{
  "d_expert": 64,
  "d_shared_expert": 128,
  "router_score": "softmax",
  "router_z_loss": 0.001,
  "n_groups": 8,
  "norm": "rmsnorm",
  "norm_eps": 1e-05,
  "positions": "rope",
  "extras": ["capped logits"],
  "weight_decay": 0.14,
  "final_lr_fraction": 0.03,
  "seq_len": 256,
  "dataset": "wikipedia_en"
}
Below are experts of layer 3 (counted from 0) of a mixture-of-experts language model. Rows are named router (the router's row for the expert), up (a neuron's input weights, with its number), down (a neuron's output weights, with its number) and show model dimensions 80-119. Each number is 128 + 32 x the weight over its row's rms, rounded and kept within 0 to 255.
After each expert's rows: "gets" lists some tokens that make up at least twice as much of what it gets as of all text; "raises" lists some tokens whose logits its average output raises strongly, later layers aside. This comes from a sample of Wikipedia text that the model never trained on. Tokens count by the router's weight.

# expert 92
router [ 93 111 117  74 120 121  92 124 151 117 191 105 128  98  74 106 172 150  62  91  55 113 132 114 113 176 136 141 149 157 114 169  53  73 143  71 105  93 111 114]
up0 [173 105 125 112  96 105 104 130 132  85  90 127  95 165 102 133 149 157 105  86 123 105 161 148 153 119 125 157 145 123 112 139 110 139  41 118 112 123  96  81]
down0 [117 128 174 119  84 126 177  97 163 173  69  97 138 115 183 149 107 155  86 118 133  96  66 102 130  97 137 152 150  84 162 165 110  75 126 151  81 180  89 146]
up1 [124 118 136  89 106 191 110 113 116 117  92 100  91 149 137  88 128 121 141 106  62 121 139  47 143 145 108 182 170 220 115 119 126  74  85 107 103  73 137 136]
down1 [154 115  94  73 148 175 167 143 101 135 125  84 128 102 194 135  83 142 151  86 153  82 103 151 142 109 161  53 132 130 120 123 132 146 164  99 157 120  90  62]
up2 [138 103 175 153 132  99 139 122 157 114 135  84 114 174 107  69 156 125 119 150 121 125 177 158 152  46 151 162 170 114 174 182 110 116 114 124  75 141 112  95]
down2 [ 97 179 111 103 127 200 133 113 118 170  83 111 179 166 113 155 107 102 141 129  94 138 138 115 174 168 173 131 145  46  83 181 119 109 120 168  95 154 142 130]
up3 [149  96 195  99 100  78 121 120  86 114 149  95 134 161 119  92 101 116 167 108  70 132 158  88 168  86 196 121 148 141 146 178  62  68  36 120 100  91 124  97]
down3 [130 137 132 149 126  99 186 155  98 123 131 145 175 162 110 116 121 105 138 131  98 159 172 163  99 160  86  77 125 145  97 183 171 151 137 157 152 137 137 134]
up4 [153 126 109 130 101 109 112 165 144 149 129  83  76 146 107 133  99 150 129  93 119 147 129 123 102 104 179 179 137 113 113 191  84 117 117 109  68 125 138  78]
down4 [ 92 149 113  90 185  96 129 177  73 113 124 180 123 171 145 120  98 120 145 116 152 104 127  83 147 108 114 102 113  81 145 169 146 152  78 138  90 186 154  77]
gets: " F", "S", " A", " W", " S", "T"
raises: "ary", "a", "ar"

# expert 2
router [164 138 169  60 110 142  63 181 184 126 160  94  97 173  94 139 154 159  82  64  77 177 174 122 199 132 109 181 144 199 117 174  84  79 123  96 123  92 113 132]
up0 [111 104 174  90 113 109 163 154 131 114  99  71  57 172  58 141  97 148  63  75  88 154 147 104  97 131 184 156 102 150 208 167  96 129 118 144 113 118 113 168]
down0 [138 133 165 115 181 140 154 180 123 167 103 158 151 121 131 153 197  75 119 135 136 110 102 103 140 227 105  96  95  90 118 126 172 104 150 121 150 166 167 192]
up1 [118 134 175  94 152 123 129 169 173 172 132  83  85 176 115 117  66  85 152 106 108 119 195 135 151  95 112 179 172 180 125 122 154  96 145 113 128 110 153 152]
down1 [115 125 139 116 104 137 135 152  29 146 136  94 140 108 151  98 126 126 127  95 108 169 129 146 103 165 180 138 173  64 141 161 154 121 215 137 138 127 113 134]
up2 [153 133 140  87 140 114 103 171 117 158 166 117  88 143 125 130 162 146  60 126 113 129 146  60 110 159 137 194 136 116 105 207  60  72 133 101  99 105 136 137]
down2 [113 182 163  97 183 163 168 112 131 133 149 112  75 159 146 141 132 127 135 140 161  87 153 128 132  95 140 114  89 120 122  81 163 135 151 127 133 171 132 129]
up3 [159 118 136  96  91 121 117 134 109 121 142 132 138 152 113 100 112 166  99 111 115 116 153  96 159 102 184 174 189 128 124 169 119 118  95 110 156 108 153  93]
down3 [154 149 169 155  79 134  58 151 137 118  92 152 120  81 141 128 116 143 143 205 119 155  46 135  87  85  98 125 125 145 204  62 157 134 110  91 113 135  99 153]
up4 [211 145 172 135 145 132 121 143 149  98 179 159 187 142 122 126 174 176 145 163 120 164 130  89 141 158 114 175  69  92 155 125 140 138  97 172 170 101  82 126]
down4 [153 122 129 138 123  86 122 152  85 123 160 129 128 105  62 176 169 159  87 141 117 131 101 158  78  87 120 101 134  96 109 130 176 102 143 139  83 118 141 117]
gets: " 19", ")", "l", "il", " in", " I"
raises: "cle", "present", "tern", "di"

# expert 94
router [147 144 143  97  92  96 143 128 146 116 110 118 141 148 127 106 160 104 122  67  61 142 202 126 119 133 135 113 131 182 152 142  79 118  95  70 102 123 117 104]
up0 [134  89 163  78 113 114  63 125 155  77 157 121  69 181  68  94 180 113  68  89 134 130 180  98 143 125 160 145 123 119 154 151 127 120  83  77 107 129 127 128]
down0 [142 178 119 116 122 172 119 133 136 219 120 132 132 116 141 155 134 162 109  65  88  94  92 120 111 125 136 162  69 124 166 111 113  96  82 149 120 130 125 120]
up1 [124 103 180 112 128  76 118 147 123  83 135 125 104 169 123  75 106 156 129 107  75 193 206 108 161 115 182 149 163 141 158 181 161 107 112 110 117 132  90 100]
down1 [128 114 115 155 126 134 118  94 173 107 189 126 177  48 178 190 159 160 127 166 181 166 143 112 119 161 147 178  52  92 156 100 117  99 106 113 108 161 129 116]
up2 [171 130  88 121 101 159  80 138 137 133 124 117 139 144  85  97 122 129  87 123 121 168 117  71 174 134 147 123 175 125 125 188 144 132  78 158 165 120 131 110]
down2 [164  96  68 118 143 167  65 110  81 157 155  75 180 133 169 124 131 113 154 195 138 149 116 135 171 118 136 111 166 105 162  86  64 155 126 102 152  85 131 188]
up3 [163  91 157  54  94  95 102  89 142  60 127 136 125 177 132 124 121 155  92  88  67 146 157  97 157 135 112 180 165 118 139 156 103  91  48 113 135 122  96 118]
down3 [127 107 119 123 115  80 149  64  81 174  84 129 125  97  74 102 142 101 115 134 134 142 143 122 117 103 146 155 120 129 137 118 148 156 111 135 139 161 135 121]
up4 [195  87 123 133  69 160 134 111 129 105  85 122 130 117 158 146 174 169 128 122 144 132 162  75 130 170 142 143 158 116 117 147 152 163 165 132  92 148 110 203]
down4 [182 136 124 160 137 155 152 130 129  89 154 148 149 114 107 154 137  74 132  68 133 105 123 116 128 177 122  91 171 138 128 124 146 159 226 131 129 116 138 141]
gets: "li", " w", " W", " Ch", "6", "ch"
raises: " about", "off", "ence"

# expert 59
router [180 110 142  98  76  97 102 143 148 164 188  81 142 144  80 163 178 114  86  73  85 184 165 118 152 103 182 163 121 124 167 192 105 124  52 127 120 101 105  77]
up0 [199 125 141  94  84  77 115 174 125 176 141  99 111 129 137 146 128 103 104 112 120 147  85 112 171 127 146 204 168 127 148  81 120  96  50 116 101 168 133 111]
down0 [183 206 163 100 187 174 123 133 164 115 106 120 177 131 162  74 136  73 129 136 125 117 110 144  94 135 149 148 111 113  96 115 167 106 164 167 118 151 168 128]
up1 [110 128 114  74 131 101 134 102 133  73 119 105 132 125  72 134 139 143  98 117  77 175 123 112 137 144 163 120 144 149 155 156 113 119  63 126  91 133 102  98]
down1 [ 97 165 173 156 119 117 108 109 189 166 126  96 131 136 102 128 119  88 172 100 119  87 122 160 179 108  82 105 143 163 120 159 157 107 165 128 169 124  85 127]
up2 [168 146 162 121 138  82 102  91 143  57 147  86  90 145 116 138 115 140 118 142  82 159 152  78 141 123 187 107 154 180 108 159  89  84 125  84  65 105 120 133]
down2 [134 174 178 196  83  77 142 118 142 154 135 166 157 130  73  97 109 148 123 127 194 116 110 143 148 122 108  86 146 169 133 134 118  94 128  85 136 146  83  79]
up3 [ 94  95 179  69  64  92 166 109 121 119 146 132 147 134 116 136 150 140 145  74 112  93  93 113 118 136 105 137 119 129 145 148 119 111  77 153 147 112 163 156]
down3 [139 175 140 126 185 119 181 101 134 124  85 127  87 135 123  93  94 172  77 123 108 132  53  91 155  96 128 143 115 144 191 100 165 145 112 177 102 157  89 126]
up4 [165  94 134  89 126  83 112 130 154  97 185 105 140 147 113 122 149 145  64 112 118 156 199 120 152 145 118 188 176 121 184 134  82 103  67  82 107  99 124 152]
down4 [ 79 163 119 149 173 132 116 184 180 136  79 100 174 151  99  59 102 164 138 149 165 133 154 137 109 102 160  71 165  92  91  99 162 113 113 107  87 175 128 182]
gets: " |", ".", "|", " was", " were", ";"
raises: "der", "​", "lin"

# expert 53
router [183  82 170 115 128 124 120 152  99 113 130 114 114 159  59 129 165 118  98 102  74 167 143 127 161 129 158 105 159 186 136 168 126 129 109  81 145  96 131 105]
up0 [169 129 149  92 110 120  98 130 121 116 143  98 118 152  85 101 150 162  79 115 123 139 153 133 139  86 125 139 117 132 156 165  86 117  66  95  98 114 126 122]
down0 [154 114  95  91 116 103  94  72 105 115  98 176 119 117 131  86  69 129 177 189 148 165 130 184 100  62 189 111 169 172 103  82 139 104  78 145 119 113 125 101]
up1 [136 178  76 150 120 104  90 116 123  90 135  73  91 106 136 124 123 125 116 159 181  70 133  99 200 159 138 183 133 114  94 134 134 127 119 117 119 127 123 116]
down1 [ 95 224 168 121 142 150  92  78  74 210  79 120 154 124 142 118 105  76 161 125 120 110 131 143 123 100 143 172 108 117 120 110  65 138 116 140 208 110 159  99]
up2 [183 106 142 101  56 129 126 143 142  79 156 136  73 165  97 123 176 151  88 130 100 212 163 121 164 116 117 171 156 114 133 206 105  94  87  75 121 133 145 115]
down2 [106 144  57 145  65  83  86 142 149 121 137 187 107  82  46 126 141  88 150 120  87 123 104  80  99 100  93  91 116 128  90 122 133 107  83 112 139 103 130  89]
up3 [130 142 194 112  85 118 141 127 132  98 170  90 117 111 150 138 158 163 116 119 135 154 157  84 127 115 150 167 139 107 132 164  90  65  95 105 120 114 101 119]
down3 [ 84 183  59 164  53  84  85 128 144 135 115  67 161 195 128 112 129  78  85 102 149 134  74 147  89 122 140 140  92 156 150 134 129 142 127 166 105 137 160 109]
up4 [175 100 227  60  74 138  80  71 151  89 157  77 136 136  91 163 128 140 105 107 116 150 128 109 100 103 123 111 123 130 129 164  99 116  71  93  75 113 132 107]
down4 [130 128  72 117 119 134 109  85 205  62  72 165 119 111  94 125 128 156  83 144 104 112 174 150 100 124 111 144 141 147  80  76  89 121 123  87 210 161 142 123]
gets: " is", " was", " a", " be", " ex", " Ra"
raises: "ment", "ce", "ck"

# expert 0
router [153 120 138 108 109  98 122  97 179 145 127 130 130 157  93 115 167 166  99  80  85 153 114 128 119 161 131 156 145 140 125 174  98 134  99 118  83 109  71  91]
up0 [189  96 169  82 107 138 116 159 183 103 123  85 135 131 115 109 172 198 112 140  80 148 112 102 145  96 138 118 111 154 149 139  92 115  93  99 152  91 166 125]
down0 [ 78 148 136 122  88 180  75  64 112 148 119 123 169 133 126 178 134 129 122 153 113 127 176 167 189  53 135 126 150 118 153 126 157  95 176 157 146  80 181 158]
up1 [ 95 104 160 101 128  92 137 133 119  87 138 124 149 131  84 114 126  92  92  93 103 166 148 153 154  98 117 184 120 138  90 155  81 111 145 104 117  93 173  73]
down1 [119  89  83 105 176 132  87 139  96 164 167 158 152 149 104  86 134  90 163 108 102 147 125  99  96 175 164 124  66 128  86 111 107  79 167  99 168  91 181 127]
up2 [119 114 178 112 113 101 164 126  53 124 157 103  91 177 102  98 161 109  98  95  97 162 148  95 130 152 120 211 155 154 155 181 118  83  42 143 142 122 108  79]
down2 [112 128  60  78  85 149 193 117 145 133  57 103 129 169 119 126 101 113 137  69 152 108  73 116 127 167 163  92 169  86  89  68  79  82 139 132 165 120 148 141]
up3 [127  88 154 143  97 127 142 152 118 151 166 129 104 174 114 101 118 178  64  92  94 158 173 114  76 114 119 185 167 162 167 140 100 104  98  88 108 131 110  87]
down3 [148 156 108 164 199 178 151 130 127 197 108 137 110  68 155 165 170 128 148  92 141 191 153 125 135 132 179 121 168  79 133 115 117  79 141 163 159 155 115 177]
up4 [154 102 155 130  78  91  98 129  92 137 109  63 129 149 106 116 117 178  99 103  77 126 126 113 151 122 158 119 169 164 131 149 102  94 128 103 157 110 124  83]
down4 [164 105 153 103 135 148 103 132 123 143 148 189 144 154  78 120 162 120 154 114 137 118  78 110 170 198 115 113 136 147 177  97 170  87 117 129 141 202 123 177]
gets: "u", "n", ",", "un", "i", "us"
raises: "ral", "z", "ham", "ol", "ri"